{
  "num_hidden_layers": 10,
  "hidden_size": 384,
  "n_experts": 24,
  "experts_per_token": 2,
  "d_expert": 256,
  "d_shared_expert": 0,
  "hidden_act": "swiglu",
  "moe_layers": [1, 3, 5, 7, 9],
  "router_score": "sigmoid",
  "normalize_top_k": false,
  "routed_scale": 1.0,
  "balance_loss": 0.00442,
  "balance_bias": false,
  "init_std_router": 0.00728,
  "lr_router": 0.00153,
  "num_attention_heads": 6,
  "num_key_value_heads": 1,
  "head_dim": 64,
  "vocab_size": 25616,
  "norm": "rmsnorm",
  "norm_place": "pre",
  "norm_eps": 1e-06,
  "positions": "rope",
  "rope_theta": 10000.0,
  "rope_fraction": 1.0,
  "qk_norm": true,
  "attn_scale": 0.138,
  "tie_word_embeddings": true,
  "parallel_block": false,
  "extras": ["capped logits"],
  "init": "uniform",
  "init_std_qkv": 0.03,
  "init_std_o": 0.00672,
  "init_std_up": 0.03,
  "init_std_down": 0.00411,
  "optimizer": "muon",
  "learning_rate": 0.00657,
  "lr_mult_o": 2.0,
  "lr_mult_up": 0.686,
  "lr_mult_down": 1.5,
  "beta1": 0.9,
  "lr_head": 0.00957,
  "max_grad_norm": 2.0,
  "warmup_steps": 50,
  "schedule": "cos",
  "final_lr_fraction": 0.0,
  "batch_tokens": 65536,
  "max_seq_len": 1024,
  "doc_mask": true,
  "train_tokens": 413400000,
  "max_steps": 6308,
  "dataset": "wikipedia_en"
}
Below are experts of layer 7 (counted from 0) of a mixture-of-experts language model. Rows are named router (the router's row for the expert), gate (a neuron's input weights, with its number), up (a neuron's input weights, with its number) and show model dimensions 0-95. Each number is 128 + 32 x the weight over its row's rms, rounded and kept within 0 to 255. Numbers have three digits each.
Before each expert's rows: a language model's description of what the expert responds to. This comes from a sample of Wikipedia text that the model never trained on.

# expert 2
What it handles: Clause-linking punctuation, conjunctions
router:076135146102122186176130152097128131055153146095109181193095129102128181115104155135116198160138140211067177132185140154082114134112136120117117168140092163140178128136132103173155141058149148089129188092103152109125163090141077112107153141114133115139121094068158161122167092119154105129
gate10:139147136121192067161152141105106050068134122106099135082183122105120145108131142156153152175139115107120147090142096100104178123078155236117184088162070152143161112072098161148161106165059065139174139126117131122181184141114132118064090159169110146135131096111161114096205081148126113203
up10:166126113166138086164092183136086043117115107134117106165113127115124108137138134147141178171182077186142132115125112128081122102093111139105164089134131154153147112146125134096116176113136121096171162103066154090127132136095170154184115119091157095128165116134132121127103143104155112090
gate11:147103091110105120140130101118120101117121096048067112134124092117154140150145143133146168149090074083115135201139108170061111161108144101093170131104177125176109101094168134135109094095106100118148120158121090116132118078116123119131117142157104187088107128113092180108209147098143087087
up11:102133141149134147123103135146114090121159102093149141124124145115172084126128138122117156102160146144092116165142098105114111097110121134089119109091125124159099136160121143095152141138148196141030112142128171196152118179101147117135076110174127165147125164108182148183138148192153147145
gate12:172149135122066126128140125100084067121115170096154104092134159211097121154148116151105131082117149116116121159131158142164124107090149080162178141120127098096159126188157121128137133100080134154090085147110162124165175118117104131114147137075143189204134088119065071147189126089118168040
up12:134144138146124118211135090170130115084122164167141113109182140149074162129143171118047141125115084096136157099170148098124061095083095079141109157161176153137165097100082090100155149109121136126126162107130126150155127114093156123122113082080125155153103068121109106053170097117225143140
gate13:143172155091164092087142136150047090145113182162145129177120157120108135085105186094146131137091099162122111062110083165124145051115199114166153150089136130154182040147107108144151203118168106136168138122130109100204099151072116155160157157118160088166121105163130151184171159130137142107
up13:097137142122096102157140132093092148174154132164151116142056110135072138120086115129115139191143142168126095153070089093119106132109118133186131115114160109150118138134177163139119092098134165083147115120149116134092113136139164152132106124162123145112159193140117193143120105148118098108
gate14:140130126089120136105137115149143133083152186093136101088181135148156122144151129170131110106118133149121136129144101142137156107068154158098152144146153145133151120123115057158151131082079044112117124114121161148115191102139151151106120110101127150140107109110122148157110152078143148119
up14:113143193133134085178096131110114161158096072092116130132119187103140171113139186138163163142130137137149071123141073098156142061138118107182118046147111109145105113147128138137119086138194168182138131136105161117067109121101127114156129082110105103176128178084146094153140119088161105113
gate15:109152165133135103137120090180115134113163131107120116130119092048185128102181103107127161138091135108118135116117058146088158089100146134142128114126102101176126108185104199155190161093108114124169148094124138122105067165174120114109160112173102089170127112107107140119134042081176166178
up15:169110173123148102099148100164130118192156099105121116091208069136138140139112119149122173153109123097138144119149131098088141124137157089151153084165112086182137145143061120118099134147153172118126158073187103110084089159168101168138138171149124076098180156152156170107129140171129116159
gate16:183105189110141178121090137090161073146183181095141115135144162169127108121169083181227086140148142140141183152134130167133104086162090183138145131138130114078137041103119166107110069101121114145172092121113114154166120100099086107137121115128095116150144137125131107100131109155112144100
up16:118105196151124129153099127128110162177071103135098130203127135189148148113176130131132138140130137152210115195136149119114176142153105126161155119137145121115120129165083130146139152168085189156115146135087122146113092089158136135100152117111130126092108163042129082182092152106122145116
gate17:081119186116139088135153141065189102087112105106139126130097137131130133086143123087117177146146108165205180153148116159169150135138098160138099089191121100116084158101155108129136171165128156126130147173116043112081101109139099094124165070063068115089135104056150142155113115129112108121
up17:143152082120111134121148106066118141077121163114137140187138087152093127122085123148158071153109148124125155101103177137125122193110166148171113177110137176155154109077153180150095092182183122115122177108166145137155103113156098152093145133122120152146102083152103102126175161104155116103
gate18:108186103117134106108151105117116135101102138137132054151159091145146099140084150087105137144113136119147105112097188073198089070136104119164113129142148084148132078114100136158177145160132208107143122146154065160090097168108166160103149154045112082109142082115123102137167104162104117159
up18:103199092139161139124151101133101144171138146132051066187097116128142114085143116136077100100153095145118156117125137140101125094100132144101118138124101161104169119094155119073084150136131188134152165149151119118200147070105149114141174090145125157148171120092121167117115121157141169149
gate19:135127104141125117173155147167130179130154204126096078099149112122121120146118107123154131077108101076149174115130098139068158106117092179096114102150118156157099114177122105116097158154100125161115132092104170111175094153123133141156101142044180100105102144109151092110117117141113131128
up19:076163133136099166139165121143060185115194128073146136105142143173110144115106066165174124123135133097156140199137124117083142096131129098109142143103199163115162115181143107117126131122149168176130164119130122143110126134084104133113143154079117196132083134148165140101093144132089128080
gate20:116097123124051100139192146060113105111084179055115106118125103091094201126127125089138175156092125158103152110154053177102154156117075089174092151125087117123172105115098125169120106120078144109119111125132112069128074145109096096099123091166162137108171153171055073142114120124152114032
up20:173131124148080107091150135162082163125121133074201175163129135162137165144132068101163187177181167151094129143142151148098092140134118091155134129098094133104186093087147124141186191178129129084139188124126111116132119136086149102116166123118121119133129084139071165156034125113125128162
gate21:145138175171134040119142176101117044102128104068141123134136112146095136146100165123097116149149129140121055149144121106110149088137149119117143133145169129118124174146145114138131134152160133128089138104058195180100071156135117159097118116146141147149147160106144099137120151079099149116
up21:177122111128121132100143184121114161138160109170077143106095123126143144139116117113142107137132110175170101163153094117122141146163182129114103200100116167110132120119096058116124137165199119155067122139151126129237176127151127130082139138101144073082168152082159137182104136106138094109
gate22:118137065104152151112123114046100190112130130158151157141141103086125140172091146097197090131148062100127118118161195133138158136061115189166161110117137174140104211116117068094133146118126161143152167146176139115178115132139106129112131101141168089135147058146171160137143107144100164082
up22:052114180070112103125168137149096144190123138141125116123129082100126158098094165101124098114115100115112048086132093142119074108086108155110134085140174093178053167145136113136133128100109125170092113137161125198080090144094088129107091131112179130128070129058140128089144107148146123107
gate23:099144082151081139200112105107093095074086141085106098083135201144150113037111176175097119194123135148144185141107134119149182126131127100066100105177149112133127143146153169124153142099130119114116105107173151112145151169144167171144133075092163155080102144137154124158117121114145177038
up23:091153121120112100150094151108149106108139155108100155155125108078106119103135119188169085158129166142085104182121137150127138122138164133116159095144119194137140164099093134133141224152111196068089150115121121135116126119207095153110136108107065150113108111167111093242128115100186057181
gate24:128132134147146138156069158113165166145141111114144096217145076129181105115142139116077131143107078172107168146120108175108066127193113079128131115097055143095083082177134173110122089110154070060148098126160146099136125073126137125154107163143103088102105117156167090092121134171144112123
up24:163140092143014129189165146158111082128176135116137114137124116120109099157129125130183158133203225153123190088109159146183113122190133143151153144132132137119108198116131109117167130115106117117087126095114136106110141150124164101159149138168157142142105132135181085100149099104131143183
gate25:141101124133029099108091122143095152116061061152102125158135120123168114130130191140119104167112181192154120114114114174132159116132184136164097133106167142138131084098172138168112122066199147112156140148112116089167135111136149089134116090183104080214109181129122084161110170128179057124
up25:124124132166149098125127166179098175147103164165056093164119120108099091144165111091124102148056146098066104108146165131135039139121159110077186160190115180127070135161124085133166143161128136139111184176141167119092171122131114150120158096105064107151138176129129188138091085137194153200
gate26:140132181165149187115085154125159114112200104127152163164154085061070163168094156155150110134112151154095138168154120148114096157197136135144088103115103195182150130188106088125102072057150096118186121136108139125184104083181086151188144129113105107135106102158185146100116122128140105085
up26:130146106122213110171123146075122145030119066128171144140134071130065184126125200139102110160166149135098155102135193118112082157074155124081167119095096166146088137113083125164175108090104096085130147145121085144153163119124111113138117112131103143149097124151132149164118176131149107176
gate27:150158096152151148109117151076156133161095113118140187186109130164142077198095131097143135166080063112083140109114143165155094106166174167097127151135131113126124159171131075143108088108135132124147087065147194120125182106124080124140155146129145105112161165143106102101120127155125176105
up27:110048150172103117166113133081121103110132124159114057070168090160185178142100115102173131148140131123124092196119196155129121165150172163145088128188118111106152175069128125100182115181129096142125119071174140093128108197140136106108157125079102122223125115144166123100195196122115148084
gate28:175079077123173114081101085178138100156166105123122190080202073074136073128140123148139122128128161158074153141140114078199106164112124147170074134148118121091122087169092131135123124057112151053192148110173118174082146086087110168133116115114122112065118102078120135127127151135136155144
up28:108114116133109156099124181155096099119120178179036082124078126168147121201117115152180140092121172125151133174119152174207069136114164149160131105135157103105121160126166142124149139063147153134137135086107150103137162149164192137087172106174194110088124155146110103160073114173116151083
gate29:079102100082160149166094123181115115117179167101144143090120176104153149133144167114099169163104179139133151156106150103090085133111126127101165107101121113095172176157120106165156140149104131103107107165190175082087180136080100169158132097160108170182131178093181128112167126114098091148
up29:087173095182154192144147125152176115063117143144115098107131122077077075133123079125137114073067098133195177117150112142185174139110115135132140140109119130048083178067132172016121068120103136110082089148104137124143181178081150145085076172093119172063099149158140113136147153117165122107
gate30:111119105128157100111167170117076154107117131127152162150109084155117106169109177133127138101118155192190103148104110120131143169122170050095154091140094128058164154146172100126091103112183137144135096140132131176142165157129141185149161143138121115129148105123182079142126132126092110113
up30:166100127170113050068064134144123123073105112136099103135147098093128156144189174098124119130138122100115098131135102134072115143117097087150116168118104137133136078159091142132107148142163160089119134127121174146103092183137194100179111149127148152141147142083141134121197114091122101097
gate31:078143096139077105140062117195112133134110148175113105134152096147112120152095073137102117158144142130115154180156119116118144114144154145125120190131196144125142174089095153126133173131166120143117097150149157175157073132122152072096087114093143132108115107145131112176145206170122139091
up31:194121132136135094126144131085138148146186104131150146111130170157087137149133106097178078123185099136151163095202075120106160114177121089090192151101178160113095163105129166106091132140148094128121140080132117107136138074059096144114089129082189157115123122126057134126150080110125185121
gate32:128181130122062151090154110127112140111147141160185102166138102106136158113142177126105126134187122130172085130148138078125147116159140121128121088114197125132103082175076143148189130078116102096126145143119124173185134113188126086117118099101136144146097045116098098164148196147149124156
up32:118136139091140108132124104100151095108125136117125080164144168099134106109143181145104115135048195111117134174122195137157103114121060077102091180126171107108134106171085114165181151104148144177132118156067182143076096126196174148136104120125088153122116180151154113227082093122162166131
gate33:170125146150094078100123145160148144160085176090136121168084085150132141099131103119047120164162182080173146106144145182133101126152082151132124085134131207139151142131118165088100139097134175066105133180030120119090067135169114123111122134132185098091115100113109115117134159087161141197
up33:114152138104168121146133098148091146153136170137131080166122120137111142105180115130120160124126144087064146107105145127062091059121097117156151119189119189122162163168148131104135209179124135124161065122087104064098090122115111092100137125143106125170091089155099174084133147127119128150
gate34:081149118105154111147151114102128060141169110130111213136125141186119113118111100189194135099113146099108123086156091160173104145140075115147072134136123079160169127086147162127076128130117147132121132158143130138135125144169163097084150164073107124106128118131204153112180126121109069139
up34:140108090108130140164135098136108128126171194148116145109175122098156148168140151100083118135182101130115098149156141056171127110105184136087136166126163107096117194070120147178112136164101128158185164129155123126083134136126085068154183103148110159192167095124118151079127126099160159154
gate35:082092116160119113149122137133094087068100118164142137159161137121084230233162105155096115165165125084089119105120109150068149134144121130100103140127138188177101178121100111146152148160118099124165146181162127099111182095127077160144175146166093081161109131094160098103174165112100073114
up35:106146099072129153141134079126147157142112145091089139135114096131129109104153061121084102131155097130094172158169124143173087145103115118101181145148125061121093128111147161130141143143096170188160129131114113126098113117135137134170148146167144178071084148091143134174148127154182146105
gate36:137101132107157145158090076120117118087178094178139157158083198158159144154094159091191109121154129111129170099109141158123116105183068137188108145161135096129155155102153121138181142136118104058150130088119105098127126093104204084145105203107148151113155160109091189134109132124144160108
up36:150084152170145166058115142145107135083114138128147166146117170144172084108186132102120123096113122123136131127148153174158135151072184102169128131100159131137125152103128151112132063139116132159082136137135155158087119104103058158146186082115119160180112149137115141115190179132128117144
gate37:124085133138157164141149111123104156056144086065124169066085169091093084110107173093083116073120189116135159120140149157175160165133148165142085140081159175122146130116125135166061141103145082153114180093134087115174122111119142113089116127133156125138129107157144107091141128061111120111
up37:102138143072079151101139157158149082073126111094107190127102118123131132123108115106092188162151178121146123102146120124125113064134083115166143087141086112104113109118107154102172155113158125113123118137110139114182159154132113193126145118107160072153151164137166210142146158116183134129
gate38:149142144078173130170106128086126213120142127133139085085134142147098126089143068141095112143141041165156139124143129147159144129117153128120187183141111083098121111107211086115146151081104144152103115121134106157162096112103115127099060115080109093206115143108112077166131143103117138129
up38:093124162134147103129137224153172109133107098194153137137078124141158114154106151210102181139077158117141163122143193142118157133151107146085190136071150114080111065177086097119075099149180150099089060143122102078123101128119108098106175127083089062062079136072102114101099106096116180194
gate39:180106142159166152124152126140058195163102116180109173134173167135188097141146183153133110125147090109118110147153138163126182094186150131122180161135120126159076111189109162136145156148169111064149120080162091177181150189155179122112157150119087181098109111094122168159127063185115144125
up39:133148106115098134060130108109126078118110106123126132171141167152161028090218135106102144114128160168161153134122133148162156173119128113068107126142146124100140153150071071131128131167104095149108169164099113117138125117165126124159095073175091093152076139095065146142186141101141115115
gate40:136139075150101106138119108166076145139172107096131128113166154160100095189144140174064155120107146115146094121100166132111099104135122199117043147119097140203101127102114098140135122151140070093146061115118131113108108201087064105171159136145172144100082206120079059154129134107044070090
up40:156166124105166128107146198145088108135133053136092130095111112151114114136112096045092081140115188175124144107102187144101135093140098108115113129118145126136154086133181155101151089139148135178131089071179131103125175125132100138137133138181131166096156082138123152111114118135113162130
gate41:129137089107146124171117139128066147088122143126140163163124215165116096081162162132136071168150111128130097101076107133108119117082127117090117083135161143096097143099123118192095164090096074125095083092153155111153143144174179172175149118171109143126100106170108144115134165091166159102
up41:077158138134148121142129147103108184133120144105189106140148122117166164128153128181137129062174109141169125133163097146148138117161162150087107130117126136127096139020164141146095157119136061136074161166130098092161121144096077148167111059174107096116118128116085110110144123076134109172
gate42:161200159091078119159130118154101153159101161122140116151117166127099092197085125131098141105107099155131101074120079097156139108167119040119050091149211112124148202080107116120100196136099109106217143120149121141076097125083168072132084149153197100192182111140114147162113099113126134148
up42:129093103110130177116159154114119119141126151177111131157157074109099122117150144183156134146086115108142123125149134111149115115180070078139122112133127092168121090112117129153162164146137132115186162126089142112160215084117096122124082137065123119115101194111104115153156068185134139110
gate43:163141121124118135143111122096134059148112117089106123168139126154072104133123155154128113073129112080173135060129076132078119115118155133135114125118133150129126127183070143108159170196161076125132167113113195131126131150161162118112160086141132100168111072105206089189134119158091129129
up43:105093176109116137090101151154092102108091092144101084114132012181147116086119057131100144189125151133074079153107126138121138184166120105133183090163155079136122145130165096150138076094118143177093112129168109130133101087128061156151100141202145056135130205082136168124147158141148129125
gate44:141104110132115110158087149110175133108097136111156109080124148172170091146106136088078113116133155136166144071140147150092183174156071155129077161134171071132092116084168159145139144136124086128114099124153170138103132158084141147162134130121149121123156150064154100156164143180086113203
up44:119124202136084120112141131154141105156070134093099101120065121168135142059149095130155071138170090132078078137110113122109126142129124120136190160131108153139128128174100115130118112198187096146117165100162111126134138131124142157162115125098145123187101148110133140110159089104075112110
gate45:089133159139148153079153116100161143101136146135146160155134098142174087111181091110068137140105097167167142130071084155162104135179148196069134065099133100134119206140170147154122143127159151113096171139161102140099093147123093120099167065160112114124086123103168124133130174128119079103
up45:126110199093137134172146101049118149086175134158112138151158136112136111162150166178107137089182129148137134155137107142138135127118174088125143082099121113183156116153106116101107086124155133154033118124141062132140130104127109096152219137087100098100156071116170138183156171151078166128
gate46:177138117119085090131134204112124171106192140088122168099100153127198136192185129158178199107129102204138132138147125123134142151131169165112085126131183142138123096162161104090152103115104165182132107122131156127150112098129113157121113124138150076162141151180181101069075133151150138184
up46:100118160120117078148202155126163159098155074181169160136115085131135121122202134183063148145197142129146186100143142171161104186098139158067106115164162175153100105100140104114144150110126197081126149176124137159126147124163082135071131141162157137163146100173124102080112118138146150103
gate47:132081168191149192122137104129191171111171055117140123125121087126126128112107148093126121138100130121122094099192153193108091139139104120105089150106121134152065172118130140095153127105164125129137152141140130146141129151112127099159103140131041132116172152132144093134113082126150085099
up47:138141184120166135173172114160084092091074127122216160074081127019162153116122130172118103113106125161160086131066180159136149122125093133152088183127145110084154133103142078129113074133121104110130091163159168151112119148144110098100080165152129183148134113058123121148105076129094120155
gate48:127165174152177135091149144155152151109117175157124129148160088134130130093131110147119103122120131118144092147103179156131123092131173177116122132126151124248090181102090142083124139152120160110153171162162182156192137114123154141108140058128121075142080117114109140109176147124146062205
up48:169160141157205096149133182156103115126083099150061164159147084065115092139131128154107154135113126155108131030094087128100123109110157110081153160149138103161129144180119121115140194107146125142123146138129155169152107137106138132146150133131149062185114091131145133177130098138122060155
gate49:148097058107058182083138099129106159153155126144135134117146135132114135100157097114153121161168119061137129131079092163168162109077192117115138189158162125135130147172105128118119119108141138195151135043101109152184093119163085166101098148144083097117093204109083174140157188155081139125
up49:192095165125138089113107087134129142125153150173111103096097162077118084140085145193093058198144104154177156146083102152143129170130134104093131142166177145073125130183143119120089109148099157128094179087088110150117074147139115179091062081152104130139160121110080090065071129133114099178
gate50:116124174194090108126144121105128158129131134083117148120139081148112151203204107128208148111161139146130134090116115129147094092129175156199173158126131149139093092119085136126147185123084133093160042088152096117156093056173165145117121083078179119114130076135121218099117098153100160120
up50:152169195115138165099163152186135146142144118120135133110118062087114175133156152125137094084110167080140127104103122132116121125137099084119058144176114110099050156080076166149127139127106064135060147126146113091136122155092134102095154143163117131128122155088037190133095108104160155102
gate51:138082138143128085138193113131140099104152145126165147119124123070117118118173148162133090160121170132137089122115087121104137134118134060139095132174152142135105114050135142096107147107098131091137117117134146194184101157118118099117085128101158120130163118129112191100096137032071166150
up51:144104132135108125102077176197123119154135185098077157166114125134141159086189146146108136106103105082143125195164148146137102151135103080135074099105125136124163178065143140118166117153107087151167125090133140120123123176084103159164080097127157105187152051081129185099218096102137095156
gate52:139117104120164130089130192088102123082159103107124137184146154159150134158171176136098170131170138133147121094155107154110100136123148168094143106174135166116154107120132146166088139114091116104094180127088076098104106122116114078095106127104167047172200096094165177132127182110134142115
up52:086148096118133115148110151144054126129098146157119161107077084149152183175130122120138148104111072119050133095138151095148130111158173129152079051165079099172136096128106154152106106164127118190098114091141159064189142134112152141150144163164113123115119132055130164101155201108149065096
gate53:157132023058119163155192112124139152153132085146120119103154108165165132158096133167108132135106096122111151145068109112106064132101081089106136129037112093082114158169147147105147188062120139153102159085095130141139155118147108144141116131106163143081137211118086178138131107174133164148
up53:148126157114116134073155104155051117142154105117151127076071087131134071139142124127103119078133146096155158168137169091126093102137172094087125099187083113108071119126162126176136188074176149127121130180172129164180168091104157085201136179100114041174073126121076138119177134125137137208
gate54:072135117112096175149158098164153121088131145102149191162118144162140128140133159187118126109117088146173172153127121140077180146085133173123143124169135119144153174132200162143153120087102171152132161127148132106186093074144149139097068092139172141136138140106138168117113135176115117175
up54:160127102094141110081172104134134140128116103129101199115199067115130170069157146084167143079069231140105183127179072128111162191094133067125164060116158164155108105110141137126118118141154093155127169105124121151122128116145108091120135049152128110138085082112148097195115101167129093118
gate55:121123166123197087111099124108130103109181139147140108129167102149124122143096127120156136143122061122146130121127086128207131097143138146151132075147069086135174124116177219113122092188114154153104096095128113088152093107156165115202161128107164131184132158173108078148119135216059080095
up55:108144085092089175086122113125154136106155166109100104174068124170152100143127203176141138125075130135150130131139106114088091171222116085103177140099126105090143075151137183121137051099136125100159152128111107145110162108121091157150173102169131159102091111135133159151157130086074117112
gate56:113105129128077119171136142122156151111118155106127119097069139126139221081126105081135033160074050084083217139137143149102101152145166113168063141183129121132173166141164104097107145173138143151139152126169070201157138165091124154116146149136109130152147161084113099154145140138125114082
up56:133175112148101076102132105186170140110119140154138129136175124163179121131103128134097133064148104153110134139220113173118149119066064083126150147132135136140133115126080183123184166096100130175140094132135138080088131141158112100138178069116121157083115077142069168134048045184106132149
gate57:105117137080086159141186107146077124155144059090088178096078158114201118106146139095099158133083175143151151113128119136153038136098123119111147183164125146146113126115122118108130121087155099164098153144151112152122097181188092101133108122098087104119123167058097121178103127145120130139
up57:175145111124105184120116158111124095114155157118135119104134157141169149104189125118128149153106121176134115119133079142148115104137172191158080099155083105141141102043183142148186124150138117147114118115151106153168147158124098114071132128086142156163162179127155102164170080167147206071
gate58:088159152084162080109101122125135131088128136115149137128177113075121066134125163191119079121108094068154123120164102137171184101067079219104155175093160139123082157089083155114122076101114174140167104144112164145214125139125136165168132145136128118069085140152162149100112106122128104127
up58:132111113144102096108073141131127143147121176078075202108148121143108136145084080156165164116163153098086108122118149106123085063116168115182101166201192144123157164121132052098187155116133127143096120116129151092093085209141160075145176160132118092076077118126170139160100090088151169090
gate59:100097088149146065099111140195139147079168211088123099157088063127070115184153149152111146137096126112145136153100142107087165130145123115114156176070147168087089096112155169156082088104146141104120161163174184144117219086081162144134116167075104165158127165134173095115200111090164133099
up59:152125158116081103060132144167123084168209135126136155132101100123167157111101092044136152134163144120148134096166153157150091153140174195124086116116159161111174124102135114143137118166102137173144098128055078070086145199119120120113131144126131145125131153095136105148090183160151105174
gate60:119074181066162156147085163154130158133141131181161116114163107150127087190136056154151111103119114117071106148085183122096109142183120137146178071132140104099168122161117104133131094081119158114111095105182090160067097174088107162138152126183050112148115168080160108139105144186134180095
up60:141050090154078124120171150160132070138089117132145136119130186143186134108119067118153095149119149135100109168085128119165139093110124127097127150156110061099110155181100149101127128123139105178100128178102182130123144143121159108103141182154086068179149184121178073080116151084155099162
gate61:078105078142135097109153120116047107126078139120160160106138140161100151150148147174134133131108174099129138108121147153137105168120196164161185107124090157127150175146216108137125102116141131130109140141213123121143138110122127078091144127095161175170128151141112164106110158217134113121
up61:102144120133142071109127143125116097141146143126148164086135106150146097122146104071109183141105121112110120066161108095116145159110078133149109084130174095124084136153181100140182126153094163139098159147120199144142100095162110151178171150117121146063168142142108136061110085148173124096
gate62:162166187082167156106088139095099154112151124178126066104125046115146145141103123124106141082113108150129124070165093136149123125173133099104169106129137169169078102110130136167128167147118122122095094091124065121173144143201191159116119121109141134129137166078126189128094056120210055157
up62:123090075168163153070111102195145129080160077091073145107141145083112148071142148137097103152160099073132132111092155093079125106151130114118149141138060117066103135186085127112150174143153103108144134151148179119103124155085135109083139120148150145135128186044154110095147095123112107125
gate63:133076115096101110142119154086095164112152124091136139175115148029150195168145157136155104160142107112113139124122102148129081151164172118072156130103096133155107164183142154140124182117096145141139161094148156121159060188090068136121113096159118098081156177092138091147125151128076124104
up63:174185119172123154181151127080155097111118112106133109080104112172114110139132125136147147116089105129162114168097153128203124205132059155107151159095207127124123087180160159139068124191197107098204128118132067117157176163075161155149107111099122205154063084163117099149103170149142161142
gate64:088096123156143148106076168106141133149150130153131120184127102064120149083071208155096124151107144119117152139125180173129169187101123069115102155131117110179141111029142143140170159093133126081133163134159134144151132178177148065108102087142115199139113095137189077103127119163102144123
up64:148117162127117174142074080076148144114161154175067124153097133137154072203135142126144145164104079160152141132136105131124101151214129098105101106071147186153146079174112120093104110156178155178084088143159161167081174113105120136115143161150106103156121109133085076166152124123150136085
gate65:154199133147155132173138158109194126142178133108206139139156148112082132111108123132096118171148091188196136106136078142105164140056197145132153121165129146144117108111098093144172103117180122115083176134162136159164154105119188138165091126167113147113150105114160161095099153132148087112
up65:132104147113112151094094166106125117102164166121093058089163119153100083185164158094103094103157096099135168124166173104153121148097165169074123157120117097135128146117133067145154116124093131086136150129041121171155101164133124109140080080132148107129179151143138182156149129106127165053
gate66:118109165115083110160143161143117142070104130127146115116138116150133105148157100146197178122162123154175177108022126084155127056065121130083130115167086141085159077130129152149177103125166146111174161135086095166156140103131130122144120135155101191151180123087101165132152173133124121141
up66:080146127151123081107165068155130110140165075102097108098187200095113146133067113136028104152114095133102139137196121170131151090148119084095103116119191104163107164161105074160167145098117091108152140161222106066194072162142148163153157155110115148153107140091163170078080139138089114118
gate67:142143146153141176101104087127108092129124036085153135111133138153169101117139142145086104172172130016104095159157174120164089195110132063185148112227130080191136102101072104137168129174126145138095146146118152146126095172175127149188086143126084097102103071161119082112129187146132149143
up67:133084140124106107117174154150140133119107147111127107125136083142147121099147133143149087099122134112111135094165169180122179147077138100124131179146115218093106112161122125127105091083103110105083133062135143094106056045155110079186146111117097121145203104148116091123133199099101161166
gate68:146118136188103120109097078131148148114185129094115172078137109095172113123103030113163109137148145113062152077119134135192189144162131101164090178144085141184153123082094053115119140137103170110136103133163128128111150099150125078169167168128133056108128123177180138106153145092101108087
up68:072148126113099131132097101138165109161171099104163107095134164148133077118157123128123062236081139154124190092063147131100130154156133152047109172108055127156089140119115169108149109163129089155161140153215079096087066097106171148144104121108167108079105132128152171139123091143084169097
gate69:150192161091168155168112144083134151168121093171123193106122094168054156151129097166132110163126098149118097150112127067089113144154146151117161039183120173096143115185091100153060128141139189146087130130151126108160147148151147120127175130172181155070121171127073138087148086073126082105
up69:106104151090133175132139107101103168094152220081134129124187115134160143088184160114132105169134108106167162109126122188191109156111139124144093089185095136096129107108187128129127101147146156121149181117123101143160085178171121138132132163162120133044114117143176113080098085097148084107
gate70:091110125155105154090140138151132130092104139104155176071095076141139102147086146090082147140122141128133152168181110213104179086087106171090097131132155156092108132187126113141102148152126139074128086082088154110147100097145154110169160049192095144155106107084125112126157126089134146120
up70:075132199112140171056068162145177119121105111139140155103129131031175140105118142107100178106169147097118123132159108153057128111162050150094032118055083148132160183146104109154131141137126097133055106135140151127113132121115046140118146143177133103182168176162125121138154129147116142105
gate71:083080160100162179119058132117111122173110099182155126131154125146149117154136168097100138099109140089129167096085143092173163082084197096090158078109144111156090138166090111138132101143168135081131113162093092098085166143123120151130110144175130120069157114172135119091133056084110089123
up71:112140132127137154120100194158145207089150142194164110074136148089116115135151158080182132134156164090149112097136137112149142048162106108111104174177089128126087144122152107143094164150129102121158147177128136140139126118131122108133175178164140170172134189151144174154124070117125072090
gate72:138119095171159110135089090164101153090068091100145124130177107131167130147092132125092187132082088056170181090122131142119139121170100100092050160107116125077102146112158123177123139131163127110106146159131137147108178123146129104138113108075102156124124107103101089079088124082094148199
up72:154081107096134153154097160126111133156170134141154143067147136129163071086101100143117187089142157162113175111155160158123104090096113165141122099133086132120123137113097118120154153116148149135152149157128145117127064162166148135105150113159145105103138169079133114159142100094141186177
gate73:138133103152124190113154079112110189157128148085126170156099141097156159167105129122100159154153081138113148177210117166099164105095140133185152106136153124145115065100150088086103174149197083151167133077161175139176085162146101149139116098107150193126104105071115122172103153145182177060
up73:141141107140163150124172191111117101088107189084126126124111167102131141167141157127149130114159192108143139156119101135144116114111135082152187103144139187092090113170121137134164162125109115104149175089063120052097174160147171098153098110086127107118108083158103143131165116108146160156
gate74:065120145087179105151137124109153166108158120100117175078157098114170137096103120149105098110188126090174150081142090124184188165091177137142143189108131042138131151172106117120156122149130135168086143127156114154166042130170120116190174050152080104175195123114113137159177079108076140133
up74:100113094098133163148118127141115150191159111083125087097126173116076140112138173050134166095153084158113173106160169170157088159141085136130086137156160103098140103132083147154151148143136157144112145141129196171164126163123139086183159113113062154180142119079179114169117117163083147140
gate75:143182124185062071117106174129132119144129156141166097118113157144140153082163139157157218094115187133156152095112153111135109153069180095126151094151065092146176142088133211141109170124152103118184165072168131130105146178170093145162127172085111140170179087085156096198095116216111180157
up75:082122133148159188145156135094185178089153132103073194115121140118147144133138146179128132102143035140095141193078132102121131083102162099126139175135183172138098121098118127092120108135201094077130105105133126149180054160134080114082097133143125135110110148135157083145173132100138165111
gate76:153102105162131143085089163174132147095050111142114116079062159122137158181085103086078124123120142057152145130059183166135147166171140128144144126158154151161075093103068115121167105106067155149114130121140096159060167116191132183075175145149082152156108123093158133149128114111091115110
up76:154164162169134115168152130119129188103099131094145129122087139139135083129106148186116073192113160087115086048099092097142143160144168121129143172063140114188100125122159083112145153142092136098141127058132093118141099091160131131049032174127138113155143104142206133118091088141080117122
gate77:149100083107080097137178149160118152133119098102104138133075170201103120051092173109153147044110131136116103151118116160164087133114099130137047129102120124088037134082169042098129123142110130095085125178072138132144097093134132123082078166077114116096169102135109120067136107138080144146
up77:111119093128130165140096184115110219132091149134084099168132191159106142146084119097159134103195092130109187121119110108139146136102123116143119163146122124175134128106123140128102177124072098040151123158171126185163120064146154095110178157177134105121083104085111095192137146167124165082